From a checkpoint of a small mixture-of-experts model trained on Wikipedia.
Experts: 40 experts in each of 10 layers, 64 GELU neurons an expert, 8 picks a token.
Below are experts of layer 3 (counted from 0) of a mixture-of-experts language model. Rows are named router (the router's row for the expert) and show model dimensions 0-255. Each number is 500 + 25 x the weight over its row's rms, rounded and kept within 0 to 999. Numbers have three digits each.
After each expert's rows: "comes before" lists some tokens at least twice as common just after its tokens as in all text. This comes from a sample of Wikipedia text that the model never trained on. Tokens count by the router's weight.

# expert 15
router:458513502524517521507508485506506495562481517520510517507483525524545498559501481452521528500513481490530559490522544518500469499546457493476451548471425527492512502486497507515500516474517488547473468466476488558543491490538520474457478471542492494502519473486501497469541483496447497508482439528485483468490515506516489495504523469487513522562492469481493423480524472465465520489501524478496498466511494515491504513460537516521486541508540467483500490515494498530448460477509510502519516463494490470515555487498528512517534524488497514514503526507514502529478490484509476487520515520486513514517500441522511484458490528498504491483515460513481489478477496520503541524483508483494506497540512538528477465476505485484485506508513464484504480534455504511532513490480508
comes before: " of", " to", " for", " in", " as", " by"

# expert 18
router:506517476514546502530495482498509507482520521502583480548447536537516538513487519485544525526476510488530480543523469510485529509497531456524487476476514509513476492521499513485441495500453496528511529491513477525536497482562523477512471531515511514493478477488499490477506436451516510470522554512513514495470481497474478476502510498518491520468492482515499513537470506450517482553523468476497502446464505478514483530502513463454516469524496547521462515484537518493486503489492498500459496524500461449487449541515482504516473511491481480504508493482475490517564503511477488507525504487485475514488517506504520485526512556518511494467470557561493477500501521531496495487503481440483511510459469523514519491473478482470474509499503499528510529509506508470497495503468498
comes before: " |", "U", "E", "T", "G", "R"

# expert 31
router:502560518542478506512484542506489496521465484500528539472511520516488496483530499468460493478473513471509490435486516471507481478572442492495488483503477494505512501508479501498468478472490491520558490495451459506483536482515541534508518495502494482509513498506481483494473494503557486464486508508534518525505516462482508473488523481489507570506477496506449541517510467502522541525522516533487487507500478516490481491601479458523491508474485515496516540514475478535467499504471490501504486456516487482524520527561518466513493523483539525524457499516502482536475458536519525524503479496484541525487548473499474517497545496477505535494501458560485486513512509514521518456492498488504486526484506521511446492511493472469512510484500474476482478490501470495479506476518476
comes before: " the", " a", " to", " in", " by", " on"

# expert 38
router:518512497521498497510472496526516486532505482462520507515531501454500515446491503413517481504511487490494477578513520462497491459508499547488470526509497494494493483494500516485512470509479500504448527476499570518500479501520468468470486491499494502505530505487505498501515478522500493474452511559483515490497477451509487516532521520523481546535513493477520546518500493499456493523513498548486502523449514479509497556493502494510537520501477508492476438515512500508468510494459499477474514509469526461519508483487499472509463512428521473478492513529454523457533470477519540492491526537502491534512478527507474524496482526516495494455497459491483503548515510516519475489483515482513527519521580510544491499478532553514473516512512487502469514499495469505467499541478503
comes before: " the", " a", " his", " birth:", " its", " which"

# expert 28
router:523506459487498471523483487495470487528467515478498492501517466540510512502438464470512483494529534519483502545515492497514548515469512524551524450494477481510533499535488492486530465498477518454531474528496467505496471525470531509514485484529530459483501521467528490496493509481505470508518511492497498550500499559521496472481520521502505483545464490469479534478485488469500487477516404433476498510538501485499482484492481540491459508536492486492517520506513502520493515514513499546487475485493510519512517471448487521490529471487528539483506510495539510472449472549502494550490519506476489492512534502500501523509517542505461543493500558471481469532504503468535489509499448501503501533519508495534491497488536478494500526535522470497473486480564524475501508505465464
comes before: "\n", " The", " He", " In", " It", " This"

# expert 1
router:520486476491506508515531441526496494479474501520479494496546476483426492458509495543496465454525537509504515520517502493499482534484501476515531524484538500486482503487484466509513458497418503472508528469543465479486491511537531500504494536476516476512500516523478563519484472460542525462493507467515517483488503517495494506535519490453464507505502518480464531470469531496482481528524451514527494511493512478523477505507525488508502515454500516438502541527491522508512518517493482529493542508488495532456493548454523519515544501500484486536487471496510489506547499530493522525453528458477480491472486502479501501501465520501479509535447499541510495520485526490515502522500477482472509555498517499485509490527464527490472523412519522512501504511525500494485512515541499
comes before: " |", " ", " 0", "\n", " 1", " —"

# expert 36
router:521467460556509487500517476499471500495474508500510462514545473536445531440485517518498491510513522453546485469501503507507488496495516484523515485537525491484481502507484496530506513460434496490514542493469462487471509467465513489508501540484549517488519514502486535439500489576542527495526520507516487507512453516495503514503519487550516433539534473496494508470507475515509497484470476474513513497499498503518516511481486523493524512481510529533483494510476507469498519485490484496545514446473532458499496496491534536472509487493516518492522527503493497553479502496504498537507508493521491494521496484489498522475490410451544507484477503468512525489504517521512484488502513460481535519565504494524514529536484450479508520491443487533498486491516527478467532519458480
comes before: "\n", "-", "|", "The", "In", "=="

# expert 37
router:451495514495529468481503479469485499540499522502502472481512503453526522464510516513486531514505511532492474503523487496517525511483525502508513507501498498458507501494483518497533536497448507487470511505503494484532537512455507523492499501493553504532474458473494540476446501456479509492485530487515485494527492522511491500499488481481519520473498483496490524519499498469445509540533463498474485504524540526480522504515480478494481524536499431456507494525523523504501523495515562499493530530474517526484490490502466454477535513504421511473505484491466535503485515548505524525514514489492488507544526490515498487491527408445511498464479464477523537507482510458477528527558527495485487490519515480464519536460499482585492506537500528502503522481488486493514459513528496
comes before: " |", "5", "4", "1", "6", "8"

# expert 24
router:507504532481507513540467505487509527485531519495459473473486468474489526454486506556491497497489495478520471485515493522493481535550479446470522501473445468473506521541523470519498512520496474502527459498496502465490494586487459513465485501491536433511501478517460523468504521472492526484524525507488509497510516547485494466531506473511467528472479509469481506499478503539525508530492520502530493522493519466504490527478477509511529516489501511481492487519468472493533511522511470504497468550545489510506520533506509464504471453463489486480489475571529538472544497517538489497512470523513525543480458536488537534470521472526534524529512512478480484536479501527527516443493506489509513531514451470493478488515534492485485488505483486524510512505503512470515486454481532
comes before: " |", ":", ";", ")", " by", "),"

# expert 23
router:502514495521510526500516500480521482484466494457498492553486542486489505454480528510518513506503491512523493510538487505500522471497494470520494450453462511482476496533486512521519533515447497490478481489541470551491499477504513483513494489541580487483488475507468491504495524491459502491496524496523475492505491500457481512506437519516504502496499489468477498457526555477495467501509500545530500505456512539538495489492519484494524509491509457480495524508516491489530503501494492480516508490463522491500487507480526513489529545502467492570480562525481513447460538457518525498486532486509493511547511488508540485513506518517473479493554492534512492495504507437446460497496490482500553490471458491541502517534502466424487504517507467527477513526485549538512523490526495
comes before: " |", " ", "math"

# expert 27
router:478500504479505490451496483487489498525507482518494512468486513462498498519519474514479475487534463510461540489509499553528466485515499440525468533544532535545502492490482508493485466510508527536481495533513525542469513472496514524537518533500541472523543497491482466502491500483543498517437505539498505494459510454522495522519475512502500474479515499481510490544495496540436531479502483537512479495499501526446474476591510508492467512494490561487471508482491477538484477485515503511480491495520576492505507482479484489490509517484553529491507511516485501511502458519456495490491471455517498492476471472498454536477528520558534489509521483483495495526504544528485504494514447500534517479503525486506500471492525515500512481504482486456491475512478522477546481503504465
comes before: " the", " a", " his", " their", " to", " her"

# expert 9
router:502539509515515509456458483524496506547456516479533526501490487559523482496535505513462497528510499492478538530500473530500509526506516509499492524487502471440504478486472519503420460491483480445472492500449523512556474541558518481510495486528486533516516460503522490478485481531535486513448503472462508490506489500484453513516446550490512475468509466499480503514481505548540533505485480489513509527511515507502498527477529478495559474457507489466462471493492527484469471479500551506481537488537510501499525540491534585483513474498469501486488510511526488493521492526515512456504476511539473467509520508480529490488518490532473499472525467522496513527499509474464500496509542502465517500524520517465513497489479464490510485506509500463498513520487482501505501532533480
comes before: " |", " of", " in", " and", " were", " to"